{
  "n_layer": 12,
  "d_model": 128,
  "n_experts": 128,
  "experts_per_token": 4,
  "d_expert": 32,
  "d_shared_expert": 64,
  "activation": "swiglu",
  "moe_layers": [0, 1, 2, 3, 4, 5, 6, 7, 8, 9, 10, 11],
  "router_score": "softmax",
  "normalize_top_k": true,
  "routed_scale": 2.5,
  "balance_loss": 0.00014,
  "balance_bias": true,
  "shared_expert_gate": true,
  "init_std_router": 0.0108,
  "lr_router": 0.0011,
  "vocab_size": 1235,
  "norm": "rmsnorm",
  "norm_eps": 1e-05,
  "tie_embeddings": true,
  "optimizer": "soap_variant",
  "lr": 0.00478,
  "beta1": 0.95,
  "beta2": 0.95,
  "grad_clip": 2.0,
  "batch_tokens": 131072,
  "seq_len": 1024,
  "train_tokens": 638300000,
  "steps": 4870,
  "dataset": "wikipedia_en"
}
Below are experts of layer 2 (counted from 0) of a mixture-of-experts language model. Rows are named router (the router's row for the expert), gate (a neuron's input weights, with its number), up (a neuron's input weights, with its number), down (a neuron's output weights, with its number) and show model dimensions 0-127. Each number is 500 + 40 x the weight over its row's rms, rounded and kept within 0 to 999. Numbers have three digits each.
After each expert's rows: "comes before" lists some tokens at least twice as common just after its tokens as in all text; "gets" lists some tokens that make up at least twice as much of what it gets as of all text. This comes from a sample of Wikipedia text that the model never trained on. Tokens count by the router's weight.

# expert 56
router:514542477554548441448492474546468441389528488410454528534486483593441482523428539489496534507504525475475470493451498434512466490474432509530459443467530520491546473498448494470531523450521451453482474472538503496493441487465541479459519488415513476542496566489453465415517426509593524496514535515490443560523526513516458476538511502524550486507481517474545531556504444444407501442527
gate0:526484519513454538541488458513443473569527532508547530479524468530470537468446534451466527579509526483530509456498542519499490515430460514538504403562521502498540395436489591524478484482501541549441429543473541557523524457495489512451534520479509488482542544493488510512517394481523474525487485532494453468479516521478546547534578505547509558490507504596539546490442453400511517533583
up0:525470485528450521465517381512515435501496447496552513436514459551526553499487544472519558517499522467475499526450554505514451485428429478547516492590554485529537445435487437468509516555523517517388506456531547519478460488531423474480524486519468534471524497481467573506512517472519515509549464523516484438526480553478481516557520548505462595475551473507437541574521465422526539512552
down0:497412493526523522481462546484509507522561531523500461470545493480514506528468459501533532452527550507449377496466523438499564563504531537501475499434504524504520539513500469520567546569516511466546532510489478576453548572522532443493477460510577490468486496536497556509496526551510531500527506581497503458571526558526487443468440464500531383489468537462487540490444563548433450531431
gate1:555516517525485438460504442488472497438494558440525478417515541480494502440471518488548455530530559528464519493495492511502463475517476487568419559520477493536511541433503541553604474501477515439493567482565529531483540495491484477559469499571608513499477572487562513591539485516470443479513504472493474455529470521454477463500522528456526514496552468496437605488523416463495548477524
up1:538543500517508492523466497500499594518480506579544514463461487525505528555529447474495476538455443449459441521551503499559505446535445502453480501454391474488508518595508501510461514548513449475511560502506489622515503457529529582527489533500448509515512489530473518506501447431570515504527534522453451510481544528526503494503531488429570548445510421514446446557454529488508470517402
down1:441497447537487520562500565451499477490473457575583500454543458563493453435527549468463522467531530533525484558449503456454522469478482518497521498452574590472448539505482507511470528496457520483486441477505481490493568514531516532551461510465465521478551514505450529452618448494541491471510502578544528523545517421512534510473456444426503479552518551419514546494487453555499565464472
gate2:485526423447494504530478498559580470543517371448410488523480449465447496509499482534503507512475534468450499475449516415455568473476533566504441505506503477477544549537506412520575457476513455572487474553417492566474507496478533499511505410480488577563516462530501461451506511507595479493544513474449429512476529502461502489496507482488460486451512506497504476480512505483443480459447
up2:494573436497462532503490467528503497546511491475534503502538468556523585434466478473447519398482481407508510481553439445535592485514449519498454528432555448491557534492489465507544529508517484495551529546439524519534542423467485513559456441531442462473510489440506440486555518588517466492519531456505519556552551527504511527521532415512525516470532559509545471518516545465446478453522
down2:528501460360571591486441531447545498541489450452410539514539478515469499539453478452536537512460531510501538502465522529513438539457595454485565567454514465537510471458525491493488552517442509459514522511474499499538485528444509495501491469490506566497463494508509459461476468519420560459497521541429478513493467512545511474511464541476469528549478432543513484443470420564503553542450
gate3:572496461528466488450457448387536454447472485554534531469499545597467467486501549505474537446446512443489548465493503485524431520562462568466500481409510569509592483449555441478499479567492480452496488488495531473490498511497552441539530469442541489519560445473545495477487490542581510490464555468489491524516460534493487493497595455548536536517500493465497466529499497452452471439525
up3:510544467461505540533544552546497581485524506489486516558512516526584595482407487560518456503541494516482519447498547495472452560498481531492528515582517483484426497470506461565496485452507578594543468482587471510486454522506526518494461481455501532450547484495456518490544486571424427547538519477482499463473513537451489476478473551454542552528542507466543498493550530495479538571595
down3:509508492413476414527516531435503526465520485504499566460412525434570473535460445454434516516453448502462496468566488521495589515469511531471532515470528451471586531507480530479519450580522467446483522502492479494411431481451482515465527490523553540525494536535482505481498551491502597541545572444435520445489505488546545469523556467470460460510545456503482533541453489512476517543446
gate4:510525488502533467476514482447385499499557505492489456622560535530487448497477560586562486493494462491479511499469485531430539508486474493520433510477584494490468489479521438530487516454431444434492463549523476468530492507558515503473457451497521490468485414480491453525505478500441466450542535465444463585527528558510432509547408536501534585491513527463543493557492519501454454498480
up4:516447499538531508433613498538565516506465467442458537416523518423500475436513476456502490480536524521474438571558482593512484483472514455537456608494476431492461502515422496537493482504531523468527483513521551573517512476457505516554414544513486535505536526492523505527497553468466541462482475536487479427491505429468513493519560446482524465487433531551458514480545440442515535532533
down4:431438483491510596482538497457506446518446473468509416505516493473487525489571443527484491602417558473493456520535481549578469556484496552471502427512502510465491465519545433546516458489576460481535434561439476474479500498528573509487536499468553443529515484461465463538518483506533469481498477514470510509450473546516487567438554481535555557517486462493492420562528461459477449544486
comes before: " of", ",", ":", " in", " and", "."
gets: "ation", "ion", "us", "ity", "ment", "ions"

# expert 24
router:534465504493499481497534475526436481454507503490498460525533473489548480479469498575527524475479533474518507544481519475518435490452506565534489475490394521502589560542461491495539530486536415495394500556569499498601510486462502470530506468410487511504510482472535479468555479449515575592443410522487487550539537460497499484502500499503597482466440464429504549547514486542547529442482
gate0:500484557468541459425544520539487507491475508509601462534491490573474442450460514490508522573444508459524481510492516544537475426492520598628552479489512429495533452499454529602462497519502548429502474525513550455444538545496470510502461494451521542485470553472481494506469524501578477503410455497492535509510514475517478430518487574533555549451484557490569537500478507489512519514511
up0:529517552486467525495525500440529515478525527482518452471496502595505467546438511512536478475474536470518531409453480516499562498477502511524513510433419520480499506491489521447553464523439540505569453587485481450489464517519574507534505496505459531491504472459409482505496467443526484545462598431519503531585542430385513477582479508560542585466474490522491513519580490528509512495526
down0:478485495540431480556469454563467564498437508500489472510524492585444460537483516527445402474502575510563545530524589506480450531488470492555494404527508572518507521437475481559477526403545488563505506420538460512530507548509483521496509576514473518504490525457514538489495526525574519490456479527466401446557542531549561501503517501504530488478470503492465450521540476471537530465552
gate1:450437436438442435485518484540494491412494465533486469532498490497473503508503491471511502561517486480510444528453448511468503489553508548530604542622454493519571547499473550467499516475565479505508554447519548498497460472489492521482540495498460529528459454427470439574505491439485526541485485522511512507526529515504468521509383568553572433540546509455456502500553532465547427509520
up1:488562567523487520481470405540518525532533508469516516514457457455532562521423473500459479499482526440473513458500541536487577478481540449434528511486512500526468497470487540516490450566443542527478466538527490535497424552546520519497487519508544448523521544535504588422381486465561406524562495525520561457481499440504527480444596487541555492559469500533539536496504478481443483520493
down1:488521485433461485511431514504520535541501424566440498498475511542511513495433499486481464466406438535437589564488450461506499549555471460444517535580528540488497457415489572488497435574547466498509532511527512522539474503465478446469548478516414544490504494508529521512508505528472549454512442520530526518516535477522498493589530527422506435519532446503530530501458535467600506555506
gate2:479519439513491557539486576468480461565470423453459511479496537511502405477502455548462552552493432490466468534449482460486510535478403520577445522546463471495517467485533490504424527435495520479538437506507551497569469475548496459576521514422490493507509533479539544426459534502519449511483489518501402545531532521487474523534514512448500473422503507524475507480553495424571436468519
up2:475553476428483536459444521498481531451580529447485427586457513441513529560489486496430528464500506511480518478484471547476458508539509537498543548520481475500545580495505499507485496527506469547502519562502520522440467502508468511490461440498481552541475428517530493447498583566481562593423479513475506568521520464497479541490462548463507520497538442448546582524588508399465533502550
down2:486549554549504523432501492588476540565470581467413485469503461516519512437431527548493519472489468543547570527518535506560550488498556431505498516518435468569517504570483426474510528463477436476483547487499523498490521479423490508434525573497489459559476540480535497565461501500509449448604493494537492552470527489481498515527458446430467557490516558512498497480554488489478518530583
gate3:485501429530513489459460561578455469445506469461567510564496535516464387505535512442417522503546411485447506564609510513514460464468477502524481504521419555528456454491539467548499522519548492493555447497486502523506541495438534517517516499494469487477514473534513528472584513498475482571502532517520549534517493426482528501496521443524442487546463501385489535444437519465463479467507
up3:473546560451525506552468504545499528532541505525520517424515486496498509532576444494523452459418525506497513512442538427506425468511518544473542436541523505492500528481524555552522551471438528557510573533521523449379458543526512496503555433467521474602512491474521516503438484512465523533539418555442557530537420504461474451456517462487465479501528454556502532547480564510496500495512
down3:525541583487607563513477483497489508478526533489511594528546503520515493505449558435527547532615429470502499501532475496515479550476509474499581499566469529523558537591485520442452497481484461483464534556520528540533492469428496525508506488532445465510575478467491475528498488495494483578545495496565454501431531545520490533498466486505449504558473545501523470439499473566437487597503
gate4:443527442511518556557534498478472448497443491564499504529517447480535518513521549515518472484524504551553593528525519512512503491524485547574453452525531483524525551487397469561470454496538416418431509562541501516513467486488454513486546578425484558493565470539566482452487534444453545494475507495481578524503475504537471508506521505549483510480391511436528471512473496461516591472489
up4:442475502454452481504433493573500502534531494476503445529492426514461463548510460464483542483492453459436505501479484482539546453561518578493540498420465429493437499455565487472502537415519481572493445479512479467506509479510542523550521419452487498491479522478527563459541534558494483532466512502452501503541467500463448484536545413468451522486539527548534522481488607504628501472458
down4:485485506513492450507469487523487605483448466577508497525509571446496548501521500519533519497500552425472432489500481441522503511464486549505454451492578495470495462474504498552520526585532542509432473458481488489449526575536484421597428476500451525579447506534467521525446455525496532525504455461535489489480467568511518518519446452450555519512507476523493506508580476490484376448446
comes before: " of", ",", " in", " and", ".", " to"
gets: "es", "ing", "ts", "ate", "ation", "ay"

# expert 39
router:534525553503479498480556509448515536561507484423521434493441512545498519460512522570458476483454530512554455471428567500535525457529499474547528466512541542445475430551501520531539474542438457561511458501519557536556473544537500479522506442455457546528551552477448421549584521557555490497488531479554536551477536469453439536488445565461449557540494557516493545516523523544496443485528
gate0:409529524533488552457566498504505555556546509486506507539503543534509464445496517458499503555497550496479482412471505546538512482475484525444425469575484499518446524456450536566528498539542528508499513551479562552472546559478431562542436551503547503489537551495444500548533459496485492503502510550486467528426477550516538509608562475462480481489507469580501516420454463480453488516410
up0:454507515525478478453500466464492490511572449471465448554426537522545443426563567495497487486530506566481569461492569532462487422425481563480539494495502507501491541494458528475517448518533435556487490491488570480441505399460533527546475518429480505534460551475496583487557488563465523515540489492496430469483486492466491502524490454432403495538492469519479492505422431488508570494495
down0:501465493497503515475459460537518508467494441523403480458484441484521485432570514411482475362493541568520504470508515526485472513535459430566505554526489521493524501465482483550485475450585493435443501499512497427592515481506396517490455462526532484500513526501442468509515518524474454520504503517513481569572485443517569514518540454521466513516551551565540469483446476543499511519571
gate1:527408413546437455511454463555565503524429484482463509508510450480527494496506452562464488480437478439538525545455516481471462558496513462546462469518482455511448413540536450522530546476583501421494469536557503512502531488433507466501486509457506486473488508533548480574532521427524511542530477472456557471601495493465494517555490451520437585491461533486505530469513576502536452472484
up1:522479509494558582572484510440497534522478471444514476494592531468532504495538540482554449487430488534451484523486457475549547489496445497520413534462535466476477469480568484501463500526475561517519524521567567499519448574630469499484494516499556490498508496546550494487484517480495608489481541514485468477463506505495606541441530541540521501535593502498449527459499442439537471508537
down1:479525510520518489492492541456573469524516530542520487522490520513505477461461560507558448489514430487512411463539469540554469432428506516437500505497492465506499603515485503435489494430521490517560433540517523527602429462489467490496491525513515464494562517497504567518433414457462464510521488477505487508464441494573544585509591449502538540480476478451500449566530493522403483490473
gate2:524452478594543500549514490510549428491552505554552518561382459524564520518548481541468496539567519481521527524454506520496525523487470452496502509549471493513499522525554489533500477496496506502531430504517510482499517524425546513494578567508513430574488588472523535591547549505489584489509474491566519506577495525454473465542479506475489490433431508452440496404503478490436521509509
up2:454456453397500520520426474444555537566489485507487536402518434476390544508440457499496461529491484505421516515468485522517515508463504498583495528545513525572446546453458571483511533460483541486455549499490486494501473491473438495502448505610572486507472460513457512468457478565533455502480483488469454486453509477491568523549519562457506563504567485579495479518497473489473499495525
down2:481505567515536451464474516530510465481563502483423580473537503547578545445467502499551447469535558557566556535476489516526501525527559468387473487501521466509501498492555450535533454468496518483483399576543512491565451519464569510507472504493522493530557484512511514511498498522434524511579493562454520502463454536454550505487492560475452541417518495589515440454508490528523530547473
gate3:532532502455457561465556442454491567460522455487513481506461514493474476438527494557469450516589506573550552509469485454402562478506487487534503481486556480443486534474416531502549495461510554470458428534455526451522538503510512450489522492504574514511544460510446519429495550444452483453497486493451463500475519530450484555540418464506461545542516498571559561551481450519489491562449
up3:484533532479429556536570468453525510492528426457522534499589460466501540508505443514444534450533531548471556533493507395555493504512499483538553471524495477469548439489444488551488457433555565553496425535540476445541503527516527502526497450520600451449494557555536570469503540451504489479542473545505559464478466484522551552470482489521504520533561478525514557562547491471501482484554
down3:511546482483456489474513572471493513542551532475495531508503445555462523521480474509453517530510517510539438516501447548499480502592491550515487420507449505497467507635524503475502503484534536538509457482480507490516423541488453519436496510558476491534483562513446540519449530590429532530552515516516510512446570500502412501485558463523424498541463467562534526537628537430483479487513
gate4:489528506453463554511492444531477481575498516490494478498521482497502516438563534560515449546451447504500544491524447481554607507499473448483445510542454426506476567536474503448498444476444471503416559485463481522391474463544498518470493485556463421529524512508463526537528478491506525493479547494499480443469519480525479439563549489498539601466515498563517506535564409546444481445474
up4:533514520490502536478471473459456404508459457569496542583485461533501478445502387568407492496490549528501490495480486468490471475544505550515522462520506513542483479503387453464473453500485431498500529465569525506486522538448569561526531421477469493517526563502491496503444591550454479476570526439465582463483481434523456542516458530518516506481506466493491427477461504520520491548532
down4:471554482509529500550508484474549583575543463484513474545448490499639501467501474488573447518529503551584557533514506507486568489503468512507526469484526474500557478526462411440446505424488560589541518474513508512554474509516543541481534507434549522557431519446541478460506485514482466420553493522547531490535499492471548535464455572567506485513486507450527494500514530457533524554478
comes before: " |", ".", "–", ",", ";", " |\n"
gets: "1", "0", "2", "3", "5", "6"

# expert 25
router:461493514461473491491556504473481585478503486429520517544541502555515532410523493475473523523429560460532496526491581456496503468485478495460538457509519538388447500513461431453473465510468539511511491504452463542544535526454506542501519460479476571585529525497422441520515535529512453488502433506455538461466502494543519520527511463447571629546538471491462571492443458477535504554508
gate0:547425504481513496501543470525488528506457546509512557483487577530499475475494525482570411525470427465504519443539441495494518475517583484572485492502550502474482499541499558473515452488588566519512527510509581503453501487489502456462518516500523495516544530394536482513520527416575484459471480558541462588548504463442524557456493433496571491485480564453521487505520449466468415500447
up0:462499543502455522468413521502497528513489436491552536510431493566503476443468543552450516476529494548493522542521510440473518455468529573526504493518465492493541511529408473482493499455459549505496540549496474447542562492482444484510510445512509443509541523493508431455499431507492460556553444458542483497426464410486512536473453556437538576569488494503483405469447404509562519504491
down0:536472578508486483474487569499409517486544510536517478514487489472574489469475537492509492413527503503495484437486445469536452416441523489474524573527507452481476470513515506521447440466436551458518492535556526481479576518528506494533494481517501414431436509481545413535509583453532482493574488537529461520565481470539538589520478512451458458518550551541573489552522543488538502538527
gate1:447512526489568476476592517436569508528544493528558536501518490571494513503530498473471511449520504473446543462462570525599444558525489477538481499515501458531466532464452441530506567534502548490480527503488531476522543576513539531573462446466502548539554461493418521510526506503472499549470434461504509536499427557483564473594573515470512525434528484469499529557531563458452531527518
up1:477473447521490535513445416487513485514480505508431428499517509457490499558458464503512542477497510489570467490578515440433548539444477507458582534529534493500513583452482563541507427534547488518509466527512538520507427429511512405501514524440510390491433483463547562519448524568543542516498471471467469519522555473567434537528524458458520512505504448503478492411514510526500518474518
down1:463510463482504535405474540548487519555443453501497468457501503585534512512575419474421449486506543475476557511453460512492531497545443509566435481523530446500459524485453571472436425501519504526514494494469509429509457427539468517516526541506571468540511536566453519461574475503483502515424518552512470544515547452489465562540546507541460457506502494413462497475535505550567514482493
gate2:553521500571488371551526498478545571460531477444483443448550525491495503505555520538532552526531479475453504548542579511558453429551521489576502447555485507495541548481463506497500497540475567556514526463510487452469462449419528561491477566466546515511550497494448528539564467449486519502453474467480466487444469532493529527489533491484467450515530501437459556521529527397543507498478
up2:537500534465553536500474497543515512574432577506493547529443488510490507571453502536533498470569489430480468458474459514521541451471454516482443530521514448546532517548526479462546504470463465480482478527510493495452543532566503456528516554517519378505453524436566525512521482505487500489511544542420458493539492558523449581505516483507482488503448432542603443534537567533441474485579
down2:453542540394481497531485475491407494525449510498477546487477503475449488481497518527466464480511505492508449540525466512530528473535541518575520485410445495474519505498499561535527476521520516519468460539558534489447473511525532523481419517443539430433564567482557473450514519570426444507521462498454514466502604532565481524481468403429489540477531520443458528466502469490483526425549
gate3:456493478459547392543492492452539462531523458530491567488512483498486457489421515563457445464497540481464499476493539535492557492482487491511511476526572507531453443478571486561526504484522498469464487480572491603477474502478499521476485544452536581525503523503560514489504475526562457417464503480558513412517522540459425545520516459464450485515534469547611538469438550456449451498484
up3:580487571477457484557485512478550569519480509553468581541499534532441508525481501526378511449567513496525523437488542545485480458494467522470477473510503523555484429512455540502600448483456518539442510552524396485440521428558501522519521480455523476545515535550447457434497465538482542486480547457545503508501470493476535547516530460476514555541484479603543508532497494517518472537498
down3:490522518476489542514512519514487486535441479516490429473417486497491458551544480479493481451511518489437530437521575493459531536488490533523519455528455525406526505490522520480502464535530500516533444462497443414540515502549495536550522498503493444481502502484451409473524533550485469480469527448548482579431525508380419464458501560434466513471480446433536564618502482517460466483476
gate4:504466503485454450518405449552507487467545443390507440512455492469531478512596515447469456477508514478498403484487460437458475517501494461486519496539451528551524572492494528481555460502500480461413516423551476533508454498509530482512486530504510513539541534458588483518480510507516467563541479524472517427456456495504513530434500533550441452555471505435467555405507531531466517557498
up4:513542504511505512544530494506547464457502500499503463462484498406525521508551530503507501564533564442516454535523564471437458552521550468460513544518464532548556530516510487449480484560446546530509513410535499453496511530460500525455521513572544562586476514439483450497473508529495500579449492489551482406507513437507456536512569483542465442514528495478490511393479540438459593491557
down4:532521508479600495527563583398493486479421465509429570492452503476478514528447483465531466491517544602494485489480452492521472555526445480485431525484512495498501479491492518544461548521461498472493488521495480435446488446593520461482501453520534509493467563428448516471508490494500488454456551453548501541482531469542520401488503470432502619441528487491436499503496509515467452533531
comes before: " |", " |\n", ")", "–", "4", ";"
gets: "A", " A", "6", "7", "8", "5"

# expert 109
router:458552497575481484464552436470537518559475433439465503543470452489445526478571519525441507559423492504511465514463574513539502472502474521548533537498459525511496468557477476534461469551471464480503501468498606540525569543485453503461521580442480496515477535455433521485554589531563486461533419473500514542491503445532533460459475518459489487547586507524447518513509484588517488471538
gate0:469491499461581433561469467488480460463492441405464548430502462439492525568503568463500456509510546494523521451488532521532468528481426501521486476551486546506400563405534527502474470511502489434462484456440549540475452502510512465532448505511573516591497502482480476503506482475505531411454448426453495476550477480477451505549516511502508467454563508493514500497559445513479482458577
up0:525523504532475525565389544414494456461410488538454497579482525535468542514459546415535489418525486486515480552443493530504486461560526484497535519467495534545493456487485486426511535537514516525519505429492473440494527458571489480434523510486476578517510525457552505465488481517441539486595444450520537525537540479444421482477497507515518450515487430479544474498563488520490508486586
down0:518462555516465489446474525443470559530524542519535496587411483483509473481492515411582479496507517475547504510506480489556450439447487535465460585466556532542491476450440467480449540512440491455457533546480428535443503472508542537464524455504456551509483513439466474462459533512449581534598494515519477495456513450524544570473515526473472536523449474473551501483582530477503437477513
gate1:445502519495562504498473510511534504450533439525525436516482429536505472511567472526502466470505461496514486509446572554485511505528477431479529535493450471473460432442477624570465548494559573456490488464460522463493493515570518515520443493495409577507463518471521528484436475497523549492453460506567486534386456492541520478546489445529542551425559564487472494516525523517497494462476
up1:491526500527489497570471563477516532532521520520468523471488498500491498576472508513505463477466530479494531491400574495547505492437498490550543533583565494502522472534445441517494375494499467558513529523494543515470494432511488450515437503450573535526503591467516482491520464527519500519587519474516524500491421490500495611515519546486488483430499524543459592571474499495594544504548
down1:539466561414501483500534487550506531537522464432547510466534522506577519519456491451534541525465507542441473498572471566519464513465550506485437489462540422470470529544535500521441471516474537487501497466516508605461510492487545412461529510502568536535525582491489471508531365483500528532558549499473508487476561511467499465486491543516468524478436491541439537488538425465555508563476
gate2:482392449538487436506480480456504578484488442495473492438563431468579456530490490461490445442497487527475538413541513490504449470499423468530519513510477451562498542506512494543509522461471520502444517558530559524478470491431440480572509532466525482495508466492525501465504536469478588452505425450439510514531507518524519501494539513450475397429452530471494476529539569512558475455551
up2:508413479394470474514434524499553499465524543528552563504505521589539462463464469478512535498470523519514552552500483533527487532502569515476489511515459439559467517551512528494433428541485534479507534573546478486438445486461524532507509482453486504494494477485421478507530480445476432559496484482495559492423479547500491511571509598482457553461470540504457517447491486417514473461401
down2:489449471525483506541549529507533503612445457453491466547498410473547481534518522519446438516478511485476486496529495507464466497492533551452483552498502545497456437493475534427555599490484497476509536498540565546418563535488496476508424480563521475531510517498442545490529552457485537509561477471492541514569480471556495487512593471529456463575490512510500494561501465520525513624547
gate3:507593554548479579504539484510488450443531468435494458589488517435463458474516538496463468447451524461510491462405533472479484464516513528483522550501468459470479535465485451497583553515572496541545509483471522499471522480538508590439462473500523547497561460497489482488517543568572499531424441515490444520532470416542490522365481491513485495489524518501470459493473443498507504540505
up3:460433445442490500513427585543491516532483505560479541521494475562458526549510467499495615451504521489545515478566494489473482509547430487516493507519496439501442456403541510498456479432481438533516510519501427461509479531575468426523539485496490468490489478516473537462471460416491457517512556475530552562521533517529507504583499476450486545499443402501485513532517545481506523512404
down3:501555468527474454528498436520543525547486535433483441515501516502561464539517472475436495508450451434552535448423518468546532485493460541483509447535528473498532470455517506608460492510447543482473461495486508590457534445537454458506467529494486453509530463486453566476458493482593513489439537465509487546520441453527460551526456549527426448524491495470527580482480524464466592560474
gate4:482448465517559416530489557540485535504463457410515559548533540465499504493497473570463446470475471544546483554515487545503469504469553506461516456472507488462508546514528529488546483523555496476561501492467519466474495478468415545515470570454466518511496515470510520436436565496573506447557415480551541533469538523431438450427485521531489507491429459603498475440468460515513474538559
up4:525483483487504444538513498531449537544492456505457427580491463468496489454503568496473518424539495580534506551502479430537521512434545588491455526585521465464537554573473464512519521544420479427515499552502524492504484484496414460556411475461453479491484548499461452451439486485513471521495455542456486475454505546477498565526409539505495516483556544498474478458435534513526457522507
down4:473553452515467473592480520521505434511484503478464541523486457495499526497464392438490469531491553441522520517492479507500490469526484537528549486414514500475513489500444495544523575541500472521535512491426415540475504487541443455421448520488453408485477536554534504531550569513511472469476447499514480503484504566526451470434517427535479485478595512518487475431422460459421477464539
comes before: " |", ".", "%", "–", " |\n", ","
gets: "0", "1", "2", "3", "4", "5"

# expert 91
router:555550506567536491510460489588520501504516487517452526471500553495443483509535555482436526488512464562491517548481533491552490491476487518510501397481414467507493572477490470542552508420487484444444404526497575481490490533473544498492554463461530493560463535466455532444535459503546493510494536498489429538458550466507449522493520593466518500559456438429459466577564493525524536443510
gate0:572485465488470500568493501447492529509549453494493476540463573546475462536502498438448509444448525531479514506467557508505533499433362500511497502528445493491527552510573474517526475411530436480427473550518545400488543517496510506540516504512584528541562481497500458435531454463534535477501511489482443526498509512487386519533550511499455519537468483446485572545562548497468480503514
up0:486492523449494537482420507554529500466462547482544477496462545497462489496468487510539511538494517465510445447383537489485564518557516421426505561517523517518440489500494534523479465593484515513490546546528406464484475552535482479499482437505453523542509496472554563590517531496526467457553509443475555554459427446491568548452515407519437442453479516541517477504461494489456505518503
down0:488516477490416471511473502492463480524499446476540463490545556492544478535513525567451609486501494574504536504481442509463485496451434557514489475492514527430513564475578539479524457565546505397491555538517445480589445443474495468536505461484505488452538453468458505426520467507524514485490431520446536454519477537480455444499465550524512548498460420484438507517404496499542466490480
gate1:503573530518496463450474520498527513460549588472557470565475512459510435524462505464558476529544582521477442465470457514479561499494421470497522568414378495473569503403466483547519432490594522543443509541487511518429503497460513501491525488478518517549537505459482440524486501489552490490513440472530440509474534473537514532503472514468505555496535503479485489453448520499554534421534
up1:501511517555484451507527528533501500486467497483363567497496535452529503537533472519483491511473431529480508545464531571515490422423551485469461479566410528475517518531503528499546434442558446433569497460544530515484503462391483544520503524563452486554543513582522437515437504490466541506539470430462470447486542488514521445498549509461479464520445518539499509538521521545526523517474
down1:552549481518594512535520533485526512457456501469521544495574422527528508533538513458476502561423567570484475505513501454518510498560460587501572478477539512572451561540552501536485539508461502526540533382421539548526513453469491546538530517496510552531516502463425541492589494477459520529590512521498509517531491509543514480450496503506425484514483528488476520524465536446550555513461
gate2:494433510453493524471419502434501476496507479472447477516463470507494505510597484482435573495498521446510551447532555498412547503423517504462481467474515489461443640475451451464557487481484433532433482473448553489517471484575511472480521543476560514478484479468567503451556502534482508500586549531522481480541474498442494503515528433527511583509487506496462470543539523521465549476547
up2:511499489495535481571497492448513506511487529464471429472394532509438525438518493481491482502591468469511503461501531565487495482497581572549560445489466503528514551510476543516602525482568522453489508530486557531470464495497501514463543513481465483508450473409462467494615445470482506509492542489513455481484437422477470516459453500514432546554463458426542507479526461491468550421469
down2:523525526516499423471413467458445503500488491517605460489573543569526515531423469539500512542512485493459531505534486447533530515540520503512499472533473512508557523513519523472497520519502459531454574478487512535508503509517490413515461498551446584465504537551488527455462469490492569603453504522496437487562512495524466466496572554485464473542492440431450506561524568416547570443514
gate3:468513476507525469451496546473579496509541493500440462574543578529408542433553515505450485536475516528459488531515489495510527527457498580517450498511456483518491513428453484470504482421456487402459469566436563529510522510541458485507468534451521567514516529516546522479475452476464492528500543471440428471534557432589494526475528545490486546450551507467476551556543507458547549549474
up3:578524489475505528464478530577447465457538478457473546473530530489514464476474507574465492517485543534506464525564502481481541567496428483524413441548503508509497481480490512444445532427475513498500481444449555417563572522542527456470458491430501534523458571539494483500553543538435527472500505534508427524479457477471533502435426530485567455524515512471429518437506425469557466464507
down3:494491481475474524500525487446536525562443490550445541475446530458502554524491485541533524531539516511424514532555498534521456515475465463477475506509481511561444518517518414509537465472518504453467524576505536460445423510386539547538545542521526451508452451551498493442534469517550406497513558492485567471448494441496464502574580440493467477518498513467565542524489553550461420515531
gate4:470506503516591524526483456592489528514510468445447490462512577536454452493517552455513537535545480480483496539538540513525475494454486555545508493491490434534438554452444443496543520430423527508453482473485591559523490539433548560514452540533544521505503565543568476440483477530517516532524511496515458517489486499505491451502528545396514563512553452464500472521572518564463574527519
up4:479553530526531462511456529513596451492462500477514442551569412484490519431444500538515451455486505485499522437462448525435501564570542467502502530434537475446538438500587535488527491526566440522482506557526529534532445473501489535513511396464462521473506480550469499547495497473513441477496525415499503494488587519548543518484490457575472432511508540542506434440533501539487510486504
down4:474381495486509521533540544507458439461504536509434585448505546468484477504442450444498443525524491457537486444562523535546439477526495467502553545479484431552463517501517508507527507472444509471506514526493546423453525568483448451534447490494502475552499536506583494512451573496449547521439486489507562468484464500441472450537473482466523489503544433470579537472489434481438423508477
comes before: " of", ",", "ision", "al", "es", "ation"
gets: "v", "iv", "ion", "ation", "or", "ge"